Weights of a small mixture-of-experts language model, trained from scratch on English Wikipedia: 576M tokens.
Below are experts of layer 4 (counted from 0) of a mixture-of-experts language model. Rows are named router (the router's row for the expert), up (a neuron's input weights, with its number) and show model dimensions 560-639. Each number is 500 + 50 x the weight over its row's rms, rounded and kept within 0 to 999. Numbers have three digits each.
After each expert's rows: "mostly gets" lists some tokens that are sent to it at least half of the time. This comes from a sample of Wikipedia text that the model never trained on.

# expert 48
router:495478591479555502559471488519474390466514404497489579433437456553511514409540477463519598491509456530601498456489507652514565502512462572418559480528515506594445497462515493595447517530507568480465403503565510444417547471446416489440480454
up0:452487373467495511460530482607568483430479445513504586432487587495549482433478451455406436522454499446565460526565522520486479415394500512426632575552483458502481496388439454477461389539467487510474390545492546492532506455527513447436503502
up1:482499535523500415597510452464437489566485488485444602541446480524493538479497408501440471439420495593401486498506427442568492418542574543498531548523461461524497442517553567513475482473508492584515507517507473511490486523492430489524490467
up2:521469560543547481495518459546487491548483461531557494477504449466498576554529463502500432492524411441459449412459549453548533498483487495445530553529529468467483456521551470603426550535492515561516571550531507595428539577469442489425589485
up3:491556585487506498440489486531497423470514431538547594529444545491488489489495587407619539433533465523597540518521486515504561501479550541515428458438494492394431560530485492585432573472428470505370451605441529511538419476475498467515530540
up4:563550464450507513560526468494453472511494480500551464499469501566482522474487441502473515544569524483508522519508450529503498515515527473454458402476475450493478412440509482482449449488583513581529518521520571535413599456489459495509531414
up5:536483488392572582447518490483529516407452438535417467439513463581491522405604372402514445407459463434485494548504508565395444544511599520468516432538541541538433441546469565556417450523494493546440514551504542554431513444475497478537455615
up6:396484524486502486490544456395493510463548567498555408517398490470442430555457552503545475503475593527534444447479624471509413425479486524458456524630556602477425547580535554511507525503482578529515479562444405542550579485469496447487520522
up7:489483447574626424479559534482497478483565463509459525447459470565499404471437455439532576508520455459437432527522508572576408527473512479504434462543470531446542507445543557518507480600518424545535495522476496422564428547491484534505464553
up8:463434561537464488522428471520503452480569525526549486500551492450478551481447557468497566464538542537437551416473480530421544415463443507582439450488550442453545417439507514458461554568455584526570515528453562437622551440446513501545477553
mostly gets: "could ", "announced ", "would ", "may ", "His ", "Her "

# expert 35
router:518480404536551492513442494464490505503458415438415433537420524467526463464538400524507555467384486428580602508469603469435548543475503522485560561509488448559510582553420506508543473549508424528414379385601517511475511492451606519426471415
up0:640536525476416518524531510506419478485527388499442477566497517570537446544480605606573477546405500453491503411469554524523628502481501515425478533499490546609570416582547531454462533487502548516471556543459510531529482457493449481416489531
up1:507485513485560509508509486550524506521493510459474454519513489488533533426491520495600475548399541498491534518432513383434539515421494480577445501435401550579467520492528570409555439496525486503477453519537491400513489463508520540497536482
up2:538479496432539481390594507505490443518513417491479424486535458499608562468538632554445512486441395537438520540522466493535538543461484474447452500528552478486511563557629395537521538457486486575526430491512549473518526456509488496558423526
up3:444577440593470487496533452491565535485573521465438420523431397487572575403551510418522571548463402473511519489559480490550562459454616495512619589536522512530420486571471401497532511619444484526463538452461542514501497542392501542427467469
up4:452537450462476524506501538522472414478506630430457557557422544446479488609589504400466570505444471474465565585530539482515569434566515532411520424449459489562466558481491568509496502524487436461471486541650513503464576431498582477488510529
up5:535548457498501521505443365480555596561507508551405452547516489479489540532514497557511520549531471507480519625496535383414481412435554491521527567580550511565580482487522543528587550569474480446536502409475567475562510400438623573459521593
up6:526517461520454361500509507494434457509491521558504466426433507457403527530504509522482514488453448542510501428444524500478533499551613536504559506546413519513580584568549469522444517582467558480553431448477609498489380475517577550499464472
up7:570430561427633509522421502525566481385472433452514574468460518446426546630467446460567499576563467483495530581513518536562420572488504460470474526512428551465397511543519454498545451470451394423503479542535469573481520578540457448416493519
up8:536450447499600421479497496505483418569397505475513466643421555577462459542513500512522504412439559503552521500403427495491498587460597492515570478539581498466451525522577584505523425610521552443443495471515478571466469353478497543466488455
mostly gets: "202", "201", "200", "199", "198", "6"

# expert 11
router:492450528480541565434538529537564500509526484475483491423482414439507563533586446478377420386506481375536524530448549517526506474461542498523555552485486502602515518541501460507531521504565506487432480526539487491443534526524607497513461410
up0:584548530456509439485542443518590456456514503548463486532501459491455505520451492549455496535560505529516468483469552432546472453496469530437556519502535470521524399393552486462440548525425560511471455514475578560497502575606491491596451474
up1:469553551415441586583478453467519405459463442527512568415525466519566407509452524420503494452504507505576386583544517514520561430542558417514411482469476535561565505472515416497568557395485556458453496483508531521498555465512514544470459521
up2:496490526497525455483458632474549536495397506598497553459534495528408549502453491542472571394525583518503497536510504531570448495540550580492416526489517480438418414459479504544504516489527442560451439455504608517509533569502506501615570480
up3:541448522500546498424557484440445427362424560459455444388515435508506530443483540489502514409592396428560539503459527488580408519510465500534515484480427510544469503521531459536511511454494376553550541407526455481545537565443515491439484505
up4:462378483499438487475535483538434533490472500557489547515448445447458522419491562517522548519592473524463429550405466490468505430520415419446451492522552606524587510565550436492589522537519554536429574474518440449460532485530484500519515547
up5:518579441534537656444509531538510529552550516460498592483535418406432469522502486513557515607527551478542520555495538581560437532486539538477497561482461463498540524498435487522519524509491457430480528560482545523491515505525449579537597543
up6:495523553481404523452492576471450478596460540415428380505543514524536550507444508515444571452473513560519504552448555486544480413535566490547438456469485527460516505505503515524546473480501482544492481450545531574591646520527549423405571485
up7:477463493511501403412595475507523472536494521500436476512508426479527524566450474528472444463536565538498467427565512531437470442408564558531473442481479383447407497507582574469553490602508395443526510434550482499618501448535486505554541430
up8:587456521575434413454534532478504486531479567471535504569513448480485511525525567462584566366527509421568560505470421550589567458607548483525458538422512471493630515564435431457536556513505541610535532492539550553499618504502459452456526524
mostly gets: "for ", "of ", "In ", "in ", "during ", "On "

# expert 9
router:621548450419492550542483469468534411489555515542442413493435481558532505461551452467468487508395393431508550550525522515475558472464504509492595521480444528492417457418495621531446442466537478426495410426489500538476459496535530544581418424
up0:490490412506510547460533564506511440459451520539478408567559503528491457470462483468530470587480602500425505448540531477396475426462429491489476498536440553562500427467449516472428488485532602500502524519393508482583529596543416397509502449
up1:460577506462500466521584499486463512616567503565469541475609512447549413447510459434505456455446573475440428547505501522505479489487571521510491546543542516581429410515493402459484592604488436430544521507487531597457577509415524436469464562
up2:524561521462448538492511493502543497458484505528477412546483528447570422488529520511401458488577541430541501584556473491502489443553547522397485502478427565525476547502529581473513544478495412521518553320511467414496583401463616554394508503
up3:501559499588464482494421561436463568554568509558498510560461539361501494434496539490549527470516551555555505544512577541416616442542544386542519564607536474502514492500475482482467508478526439497492513441533469451576497509533509579483490438
up4:538514493402441607504479504571452491493515506483483494359580487496433503517477426469506480416539526436484464585526432558454511485460492584535532450437505437423376536461559475555605410464515513524485366568515540489544488493486518483484549568
up5:630440419413535468602509460404530516523442475447541423500537425575541531501518417504530525580409419417399522487499530493449576487562549487521612456469420507505569438456516556445477557515520470521507451518414447511484446518548466585556447529
up6:558505554479431457491518523495482517540556477467495575527583484502660476524460491514462482485533564459481508467423441417434527577508586418494521524487490500422519552424464425425460520532517519489429490482440520528566427526493578441554426533
up7:505493533447537446510387464518519406507525533477488469426436408563488557533589493512464490491588526479503503461490479473562523505540525467484578549503557432478520404396478562445447432505528416514520504535445475537377565507478475511496483568
up8:509586494469535483531478516536502494535495457483496474475464451508401486478487450536531496466411539505434496527512395543608554496442541561559446510542498558497523531590510413563429573393511562419410509513525528526440497543417529600431506499
mostly gets: "| ", ": ", "): ", ";", "; ", "/ "

# expert 47
router:506491477474566530598449508480506496449471394516510512330557447577535425436571472484431498510551522514540524517518521548479424473415463475513619500470394523596553468448500417512582478557538517464469524567460453406523584527461497484443389489
up0:593432468542494512557533482513593562448522568467490397586541530517496458490542491579598454554459582510464558573526478468510511534486459502566456406559572555477424490529499558577588562563518506436530560399512453405510385413525578624563490472
up1:523458388561480544572576527425533547519381534487464474399553484529453474409511600574513448406550463482485587554443524452505555433448523467458501548505566480429468536426532517487508439545477479556458428520486474498415423579442537450557480440
up2:430469462515441496413524486502505572534504597525551448534463547505341525466588564539496490530493493484488571404443375409481457550578562447547542488528521607431448542535406447504561494438402518553555439504451459534459523466493462440430432450
up3:516486508435571515492431397513496436553483460489447438530586461535515542527430513534580478543437494426498418504512521407562446522426603482501506536559532631492542533554560447504522542526552489503613474520506483547452520512483453555515380500
up4:531440471485419558475521592549553415554561577523492534542569458523418507507457587526484474491525519442522495460454506556548551457478575446439541464420539525500532545505490482508571493518526495529492434482542459550548516534522455486564508538
up5:428585539430465487479513486495425486395505504490472499490475562537533542444506491406519536550623543421469541570446478436530509481451554519458417425472460563499461526489490541466509485423482521491441539561572521506524494342440543542508499545
up6:455513623459586512560546522462581529517524389531579496461453395390498466576366519459463470547552574461449542542469574469495469502522580521453595480531458496490520524504479380431540475473475472562378504550531437624447574512445464452396576509
up7:520575444572572452604514545524559495516421504423505507469501474486517559506505578490445451543459394552427389427588475436452478576432578541421511560493507461529498510411478440569482485498580486427523527517426489559498459612564422512459524527
up8:537530487534495510455486448423542510471498513554584486464510464523470513502493543504531444421564493511541440521489498549505504498489553514465484505510517490483465515436518489500492526532504445533529433510514574532335514501473484557503463528
mostly gets: "film ", "University ", "music ", "football ", "book ", "building "

# expert 40
router:478451541517463572514404497485532495587475448529450464447511505476549508359554446439545574460479521506519496498492530537467478503436478478525582530424481495609475495549463450515484515587557482437458453477448478453426531534480510458470464521
up0:530474510539526514447387600585470533474609501601435499550549457564555534450443455525511525453492434478465522523440495512447503556513532352496549412524466514503530566565540500511506468492509552550574562541478533610468567535497502401395497598
up1:489439423550579460470439565472477443483510522459428474508573459504499377445472565495553514525543568513542445591518494527506449537581522438443361490455528462613510461496501459535453590522521359517459509530500487442453430562559417449532466467
up2:457479475472409493479521438481536430525409534473502469548498531570452581472524516430545511429454516517494585456481518462553489557493417600592505417445526477602556450501516437556467510484575479573446537565560455503527584543454473545513545415
up3:442550460536446512424500544537619398455591441483551566487567525458501451517569462524430548402560560593526516488514470447525540557468536423433502455577560525473411544406519443480535439498465526492479473501586464584522492452506516582548526489
up4:489366532511523458560506514501514511497491451433496508517471444523535568430434430475474458510461459462467529545433490484560551553502499527514538569434488400523512452580568484540454506573469513570589452372502517500532531412563509476584370522
up5:558478552490512510582528520472504420547613472571439458490442424471443456470479493479548544512497475522476417442550552450559491484489499504415496559527519511497522555500601559502549532452492536502494548442592528514394497454492470492418443479
up6:504516470433477499442520460554467382493521521477496586536491559561536419469524489570580478546564480489524565431513442465494431522552470565501472495505456515514488417491457469554479370451454533482487530550539561474488612590448505425484509495
up7:408451589486562484548510512523530521501614506429465499464381409532511501538497498476552500527501632584605510573475491509497571543392529495561562541498532491559477477517521513474554476552449453641508577574476453521477528549558464481460486554
up8:449607549569460506483576443530455474619489396493486572482429439452531422504469452506492552511589491493626613439572574483483554444542393546496488502564528496507540450580475565435530506492447419478566461476523549600452495507447513503480528496
mostly gets: ";", ".\"", "if", "\".", "\"; ", "comm"

# expert 26
router:546484493473514572543415538551512555500510416484511516504412533393576453434581430452402469452439551484528561490484590532453408404505458530500520529548401512526462583500458492503481458517596490499511372484453456442537504504476496511555533449
up0:500512482568509607531573547528540536386557449463450449417549436534493443496525515470524488514439605519528553496535513453643452562526497437576441456523526571517551520412510537466484439482518481418441578482476444484487443587514604586475519543
up1:522556409482589519509593520477562561446532532520526498566449612498511581523444472512432466468518582465421593546569424438545533528608546583506538471543503439529482474564487493530435534454517497504484448546577496465506481519414397466480515474
up2:499568509394553520455513559528542482417483438480503494467476504518524510552564475448469521616570551477531400515576470539437451513425564506534506514500495491499510461492438524439618528515448476497442585439543506560452472525518510496492497537
up3:500569429437564524488440508517540473477431537498482568558414441448527480562517509450531478576433554477487522402535451404476442470443513594466522468399512472502498519460535555538533429471593534499531420464411400573523465554513473455493452537
up4:559420501561577563503585486548516539531370475378452545508477416507457470505521550464551534466521497518376468534398473535479555441515460561528459524537449463434511533650576584447441432518616409514503523533476453423539455557441462435574576460
up5:608469468510528542476459505410490528463498489503418497454482546505485476446431479517564546462516503493506423539569483434464588498567483565481493452540545639402524462512540578504532486478461531450454503486578484476514485514515493489512422490
up6:501441480463474524547481473486536407459480510481548587471476395450480488541538490549456458393547596541557483469542512498466617533413468555525541481583441421487587605649361528496507443522476593597514484562547473453478477515545389476475498548
up7:605542525503485429600459475437554572501571514477467458560555514476453412534481529406491507498452463455655525542492524579528488494493500509479453533455542556418505558426525624573452510544491409438464511480535434496391473543469544441478585476
up8:429486478455463437461477531567505555559506488425505539446479439519489477508559419428508534533459559477543570527468453472575492573531472490385463429407517484432569431480546508522455539502529468418518475520532491533439540484477472489532504431
mostly gets: "201", "200", "199", "198", "197", "195"

# expert 3
router:519491499424510591480479514468535516499484495515423468534525486500563525498575491539490478478542525468556559435535550501489575486494519505498594589480544462589508561386506463539488506552534480465431407460464455489543565493405549433531497384
up0:547400544483489486594592477514487562560482461509562524494452407551444425501521590527528421416535503420448594449547485552524565489472434482577472558443560588522539485453631497446518427403505467485516489532539497453489456514430496471497557503
up1:510593442502385522544449568565496564447417491555506498501488438589497613540522490546440448458428452453540580404484447418472456471581593518395497552523404612521553493464575540476479496502449441498539435463409479535507561574408494584496595547
up2:490514518484482533443645483428447482440497645525486572490539471476434560427500496607568586490549598541476564520491564508492544506469576534607521500568535632503503500491460556444486532540522496523538500586524464449542517484493560497567523526
up3:480478501492397503545622458559629483489589432458537473461487456532506570548532421588529473548533547512430516466436568492494503512475448470477471542539563429431530509507463543451605520436484446448449507558431541475440514520459498595543610453
up4:462514494406521543501477545443539505432542530520459541538506457447519529488583484551510526428460524496554558455492403520458469538461504564475478486561558527536512523442542463501461527540531572500389534555544424527459508505525597571513508471
up5:555491435532420535465535473567434514439492483414448454463557412481505528584438511431513562538432471492492476481506520496581460426475488557470520583394500484531535381525487477481503468521527521523531433476485528516394522560564548471570562505
up6:492451502454564429471492553469497426511512469492570580507595453486432553407483542493525569444408486478496516544482463461474496494601508559539480559487536570543483540483532463560520455505423520456457519518510436589481460556565454487557567517
up7:534560443553548523503527489492501601550452530471500545523497519489429497593557480472605447591496562445492506588518522421533502474486526426475544489524491488539493568486532507498600511547437512441478563541579566479469492501497486439481571508
up8:480494600496491546513520506447560515568471527444479434428487498427482582605436596521448499503446489495598432567492447445576527455524502462482478503579360458435465458474517593561532423400461491484478468461533436549461500513463471502469462549
mostly gets: "Sh", "St", "Ch", "Th", "fl", "ach"

# expert 61
router:547552565484450535688459448475521429508540477598437451442510467554493516331510390458470500438406434379539492454525598495455484412492490549446537490523467548506477465504564533542514556517539448364504452367511509549395489518458457539579400500
up0:457568494415411424521555578556483571480555549459414496433542490557478532469474450459490522390565461455479488402471493528515485505534482566519467444481559441421459497499487463483478449519401506472476516503435594556421516553519494420472474485
up1:360508461487482574573432527487511433543490450522494564478419535478494552465524515485455480592513501507524539535552435452401523473523479531486541516554513479550487473561582503492449484405541435485510559475581397519423473548547586508575456539
up2:466449531529477488446455408521486524535461501462512502447395432472491536526476475508568522405583403479502467457513524499458580489502598525498509569605530478503509512617551536497510596490522546569540454597509511591527462457501481500543421523
up3:461535570419509553507463470502447482512505438529506479540493511514449446525483530486492561489525388472476491488567599471527572444363520556446523514412456584585527453436598567402570582405491575472472547444411414500540506438550539479565412494
up4:480544518499451579553433482419470518544522484451469578440562483485624462447440477416491509503395499506545492497544501554492468551447528542522507525583543440518477486514465538457499501555506512473479406568526577579452517472535545550523428520
up5:473518510506564508499467569508513607528466533547478404495516507518475539507463503602503515435514512407428600516391449454444478566489596558524475509474546575479426595499492538513537590541498512503526467545532557572475467451439459541407551507
up6:458560535525478514569513549476479499509487479471522456409525485462475423406449559459571586505478533466483514547448415520420478583495465458410420498433557501488538418481482533474509515384533436455467434497499491537468473530507557533556452551
up7:454587603494406507529460435471457487589453501581424480440421474583494476476409417527494499473554471532568519446491506551518571588502564487432489533562550541620535477460462496455553544516474497608505428355510544532459463452525535505508457522
up8:585495592599497522538548439458615395516540523550570610416439470528491449508564542498497497443462489480434502526499569462573428514446508551523547469511585474530491475526517551592558470515494563477559512520477466446431438503455486560501511530
mostly gets: "- ", "returned ", "On ", "near ", "went ", "against "

# expert 31
router:571481503402539536427384554442586479460467464561473505420423489547527470446520456487477519453423505460578533554531629551456464507459525476486569527537493428507490492543526516556479501511604508483498428515438459428533522451455530519551443478
up0:465542498554585473433434561439623503486516465484551481518510494481565458508584512456511424431488465467550553497501600466486498489541504475462579520468496519520511509462536482453524476503459494441480524517466531437545448479526495584570500439
up1:516596400442498592487461446570481471450615553516465548530520511444482501467492518426445471493477577451488425473526500425487482559520548560508542607567414508469456513519431522554523495534512525538488550508478565488530486450504509523554481452
up2:532476457512461519505549491480546439485454535452562581471537421548529559578450501486479599487505565464468461565398406534451615394480529467481483477547511462550516524491471483415454485510425500482551576392435501550535465468515501508426555584
up3:613484482473551521500365570459440508571446565471529540450528549473488539450549554466607468486426443388488498493475568517500465539500552584527396583530549488513476482524547537614546485429502428481488524551537502503493509509420493453487451616
up4:471475453521440554466583472504455512537409530420489547499390512495442557493449519501580477534435605510513548565474459558522625423464495514413513491504483514504499549566469528555426506390556480440502430574537499474527500493571422492468446465
up5:449438582536513468501458411541463523430607384576515543502465465581525584561474545466504499545389534455514368570468540572477646548535547485440491549497509506439597520543531486527414521526548458492542526484511453563429413475399472486480375511
up6:556609529557476507534495453564597505483487546482507501413555499507493381479437576583452526526446539560545549563439556503448553502412531529513564529517412537489472470512532472493512516593540561488487455422480447432501493509381613546466529465
up7:507519519494512458515510457484510478560459524524494461553511586585440554463477606539532575495396457482512452491438546486544547571555444567482554568548484563526452452532483435507446521429530438517570543514546554476495573507513634505407445530
up8:506520461516463423525538487624437568539433470473534550364485429560539503433587443388526488365504497423535461454443476450509566572409511533522491456565468462530565522529491422487523470528512419599423416455482538538543576464554477505554500555
mostly gets: "Car", "198", "199", "195", "Music ", "200"

# expert 45
router:484453480511520542571449519480457557520493417492458500473513482488566454520499394546560578487440453500549481446497490505299483522434355485433592585487382494557487556476464491538559463446472503485552411473460436410531573523484490521497523485
up0:545491554448409507514525438486520468543517488537466407496516535479502454537506494441624532508541560470548481541623515470502528528528519480470477418368522439446489506434534513430514423533466478510491447532562544526441496602493493459495424487
up1:483562536571463504475473492433486474591536526520427500504514509453493465513477469465454501468486548534483552462474493576576401470490540436383475482640539523480511477550508542497552480527496511548508472457493433556434482484498467443522492477
up2:521547485488526514568496551476513594436515441499494488453519406587594550452452469407562534495436495443570440471464497454458398448463463576390461688422462465583446510448543552471494519480494444507524515541535545494481581625560464495482548476
up3:501435583507513525547526447472581421554522474501596448430479414439528462462506473434493554622446524476556486451457598506517496447553543534585573519548494407556498472426464522530487555486420488512599535580568460558459488411532504436465529478
up4:621469595516546479515416523461550514468503517521542558583432462588438507514537459538534544454556489462528472462497495442517563449583560463494482505583554491549533538499475501542482421509490450459420443501495491516480429545426598428485423515
up5:497435452536459490602486401472544584412449562435467531517442498540550464504551587488483430524451590566557458428587577516539567399570456503505553489422467433575525511497439493519438514385477537468355483574516460536527456479449596580494438454
up6:465435542544559563518518437517483483619501459466409519484486568491504564429542476535564532459501416448622494603495556549529469466521582498474542521470446504525455551552431517473516448471461578429517502515548596688541489489499479474479409448
up7:593436479485466545533514484504400500461584536455504521504532497488435460571577422603537524489449496507534505492468420517541500498403498525500467441492593448533491496509565434518497503618482514528438483447458548474401547403506485617492522572
up8:451605505575490509560520502461494608547564531493468527518511453475475512647498452450606544530501503514487371529535434423448446470551470538421447584533454509496448542516567549479568497447382406610456597444501553637504601522560497541477576591
mostly gets: ".\"", "_{", "Scientific ", "Tur", "There ", "Mil"

# expert 13
router:584496522416489500611464588556548431565612501435515541453441511472520519386518514484455467481532469482516497507484584529523602508491471517413536552507516495500485426482556547475427566478546470430554383563443568553427496556438546452581391504
up0:569506550420495366435528435562544466477594597527552480554460548588451480463508489464551523484464573500436492498435511542463526536516458506554412531496547520516470394431606516531533550430491447572551533536566458383507537597482534415484566578
up1:509388472520577497546549495562455554504510479422460492520507530448479502482519460463570525486520527536507446525495516463503508505513459536513443441571522491437507394425431475581593507533553541624513463487493518386519553491511519475498579599
up2:533454538430537482470509469459456566529572444467593570563466515538472450473531509514518579523508510503511499424447447412547486541557497491572403537522522464469537520569468528449497542578543507543606482520510498570417511475572438490495482519
up3:563412438444521448542483468469500455537434458494486510501412479514557492518449522473512463448574469523493412477482496516477501643497512422434543599465441467513618473489543459385433483505585599620519524506474506436450539483571486455391441584
up4:435535538453419499605420497484472479493575514435606526398456511494535603454471607544431450483532495509522513390481544492548504541449372516444590432521444485559522516517632504374497472523527482485513477526430483450500532643619518481528526409
up5:495528530483425562576454607582520570485524576628478532490499531450471571428516539557486507582522524501502437408516523514467544432473473445497491512500498439430614466491479471507556528400500482507461548536458546519491477436503457543456478528
up6:468430473459473504464503555528437475557430504434490489523492479373514527486413569583522527521549469598494463432508553468593629528493406507428456503559550561452496473586547435485452514488534471596433461548488420568560497439498584522432469531
up7:582525446529534520483524579526548559541616491417453528555575520539541531388437429404573429445485466424499547580483551539481476522489533453471483432464446564401444534429467491535486604515516475572484443443432556530497482496504504599537415453
up8:504536551483548520530569431560469516484652418510492543452449407417503519459488398535463470511563428489516455469544476534518523546481572450482481515479593431420452471502405477466466512564411568514508478486441492627438418482464511541610518494
mostly gets: "(", "from ", "In ", "during ", "through ", "before "

# expert 55
router:554441603479508494471460513517485463540466455501478520516521535579594472455477475502467508490425476525507521419503560604463457532543458467482549500570453447515466513566534493535549466546582549543465425550461503435522603484459436422420505464
up0:445551481473443466528546490437433426515529461540467518495536599563504536492508545547408545433579447498493462600376524551409538568484479449507469442600393466483491510466443511518474539422450480466559514556512544510456584503547448443462497547
up1:492519514507413361465576606483446500552431492528466459504491462447450512565439512483497543460513540492492544485463479527445494432411395567473463572419571516478548522614487468427483518531473432533429595524518629501397529539586487488480548568
up2:546538423493477497502539557551449473527448496464466479501464523509497448537608561427463520468424449538471582430479496514496612514414471467489446519538628561413541508476459591517502511490421410558461510456513538447516544510495510521461517511
up3:488510584609547520511565569546465461493418499508447541526427599503472517505537486471424597531504501536529467585480534499513506420465412450469470474466547539518551538483420474518519556525550506548388535426530497478529456427420467415623396477
up4:460521561595565461505469419478513548477547484449581459500502406449513526401503504470438549475529418492498550473558507484528629451471545537526564565574463530489457450459516478430478515506548565518414470452486427500505451485489550468525545555
up5:460565513536490559504519399550485605554479417532526523431478418477576465501566523624492503579576505397458538475542499453468498454549422504501577469541507516451391528456597534546492477578555495400465523520463497573474541502511548535570533465
up6:552542532506473524548461523454493424496492552552587526478518545447448468469490519457507529420544439438450568466456476525600531466458492442438537450523486546503504559484620513497568428532527433421530512582599557492402563552496515510465438480
up7:531525528526436469415554497486511425487538503515533601515457474464540449563524503581449508486519420502511457591515491490525491510531439479507517562587528547564494505503488529496405524549535506559554480488471522446432556576525445369523396492
up8:525488474497377551468523424604559431496565559582544563553513571459405463498591459526505541480539477419486475446470528523538543579481515434464479554469474557549585481410473481503490517439547559487563478614604546435397454559493535467516508538
mostly gets: "Sh", "G", "K", "St", "Ch", "B"

# expert 0
router:485479499411536533461435524513462510442477414485404456442494467514516477441560475492480480462518535423596536478534496530476507440486556492527577493492546405541485585413518419537482508572598501439456483477443491523539553512517593439545518422
up0:466460453469464446425543393527464625475537531517569472487476478517473539524525651466586575505577539565524504462591373488551505449579579510481453427543454587472446511408456499451601404407491560522459595435467457564527494553450534515485498583
up1:520495489489475486473557518521511560518495461483518528462490415481397516513586649473467472403465434567528491573408461591473456431513487462446509579394501404519534498505400546482482487560497582437469572510556451493431536419605490474489509438
up2:594507481489503484508454390459451468533518523485531550487477532502503511513486550462485487426478579514450443489486489515485568440469459489445547428443597574488547477492490421464558494479492483513490472447594576525479546456617527525492537468
up3:534538609589468505466540547526522433523486547558479502483495440505471489491465541497539544466613555495595497438513537472492492524395638433448541496491552560460457501479474472518579557560395453466554494480488502513505470473478419483519553481
up4:492510508457578442573469487452549441518459498530524575556442476488439527409560561478427607434575577413424554481583430567518424530499562534464450515427483465462472479422447489396465512598574551518424569540578469552461537484462504480412570528
up5:489458582517534470524485539553528539479536614497438494470506474489518434560573538461527563491495452445478446614450570460504611436492397589385426485448472534468538515574441555525537495477416522444542505390521468415478527405516504314557539428
up6:429557544561578544508574514473458390453515489556494502531489407536473479480538528420470455537557484491538457488476484480564488536479356431588572448436550543575440542478441374500530522566511463451406630496450471467482506441525536541470529537
up7:509533498501466527400526513431504511450451435566414467454646523565545566530396469509460430456502444405551504558568568429437501406488558470532460546559491486423494514540431568449531443480473494471440519467573569534464432536487585509568576446
up8:471508576417470545442483418532532492480533515593507458428555400464453516489514576553525558502530410473556541523511537465564457489597422477459509570478527553499416658370498593595494542517513432405491503492557548478544530554517421523453578532
mostly gets: "im", "Am", "Co", "Gu", "Ch", "Be"

# expert 60
router:506452515477456557529366479501519504433486488464493480556468436486496500470549483509467538489456478453564526482461547555403525564379417579497624530462560476552479525419515584557503490465598501434451404461442379484479486478471502524525460466
up0:556558456458465583507458494567525467547536500489475534459527542498490481591504583548595526538455519485495468573459522468515593514469496482521570530387462497460542466521532518370619463491529512474553538529542498635562423440503640529535554440
up1:566441465525530455524525501468494575555463472554415602522499522507591457484485522478509475470436476538459497486471513516539407494478462473488532510454608495539504489510536513543442575576556430516525574533511420511475433477450543508600470557
up2:526471496466470580451553421503480516476545544394480467534514482468462361515473577522544524446447573439507466541491482548476601632488566550442527499460516488473457525527474545455552475439485446584464461438493488592455560552413549488554480496
up3:387487430492469584444534473511438554514577531514420503523498508483485492433432475415540492505489493473449503460579485511576573560510486631457470470462469411487523494481505526543541500426469543498527507480515470544465562580565533538527446535
up4:541404479565512497466504522484443439540477497543539510496602514461437511576446511499473431466496593473484528565502548561512427500510473489432542506461565444471435520494458452597473489512505515514558479493565601523578491529502496439462551474
up5:426511555435456460516524581519443448488575542512556497475490513648513447527462560487467536481474545468470481490390499541478540469471539510544517503474572520475516479454488512518579510523547489434540464656465506544492501568498565466405472575
up6:500437592510417479571492478564442497405581504577461487582486553485485490630495521525526532517494463510529508492482551519511614545505478498391405592552505491430557522531524515440466516475585557479461509463503504461444482471508529444525461507
up7:514552496534626481438562506500539449551509444427513496471608463504546565577540603572463537558451489491553639466496492524609447432510550508504584417478576571452524474460483481524550496478428480380440532463494390532434465470470530561494477498
up8:422578522494520541599545489464537504480544390609459561469527394606562575447519546466375571469447494493508488552577580561495458456472479562513561509494450547548485469469510500489490489521507544547511527478551459498448402543530412506506507507
mostly gets: "|", ")", "information", "name ", "these ", "However"

# expert 19
router:568445523488516531478529515508560502491509450521472478545490535463506447447530384549534408458469485447585553612471621533477424530423440529496537502508506465536459550492509560591495569563566540472548412449533520485594515507481552521565446498
up0:514482613565558475529547414605484505535522396500509379587555465363467544591544511530478517520575474439531556497486493478488472522456450430556449465530583515521447460509509600491514508532423607488364435483527503497386522472514528479484454490
up1:522475471478485474534500511422533480398433449490530393536576467393492500609469420562585464455555504492460498506473472564538593492475536553556508520492509506578617402443458528525470574460565478423480461414537491405496539437504516516527430487
up2:523495610512507534540531453542442489472560436551505525547491497517508473453565487451586487458491503413568534542441464548496467559442461506562521479461502520521525498565545426402464467501501501393486581531470535522514462398549514522547495569
up3:485453459430531454591559444446450538485498613459601521430401491425448511512542521444510461508564533518460540520449550539538474492388451565577568511543457468483405496539510460459570477514593489447472538455419500446489520465499497409436490583
up4:431448426525470546546511419397509509608493434416427473484519480536482493500463513525546591447562453471515542480470533530567506579537478545574473448427502509555471553459408481481502519537470500538412488416497464594520487542460584604503555516
up5:527522545486467496586392506572479531538455534416524503531460564537549513502494450526621522422517465517467545532489397534445401415530488490455564607505481521491419499560511542484475534567568615562557463524528511493442502464531494520588510509
up6:481472576401502559540436440477491518503488601521526587517467632453503456492454525534442505437509525550496524554515429558559522400496592515511377556509549448448469524487549537463546589468429526595614484613482585441463537489536556357477464560
up7:524433557508496490534544546553431521533515486537462466551510478516473458535478377471429530543521536476470629464480542509443473484493529478492553530401577471450483517507512398480490462553388462531395503544472493485451493485456544471558516446
up8:495475526550415578550578479475493581562443488481458441431474580505471393514414533484520488470452490525417419565533512463465515499540499556500528518497464547482503534480533567578486484554527456445518549531416383437480510486409554574468550462
mostly gets: "Un", "Ab", "Ch", "Ex", "Fr", "Ter"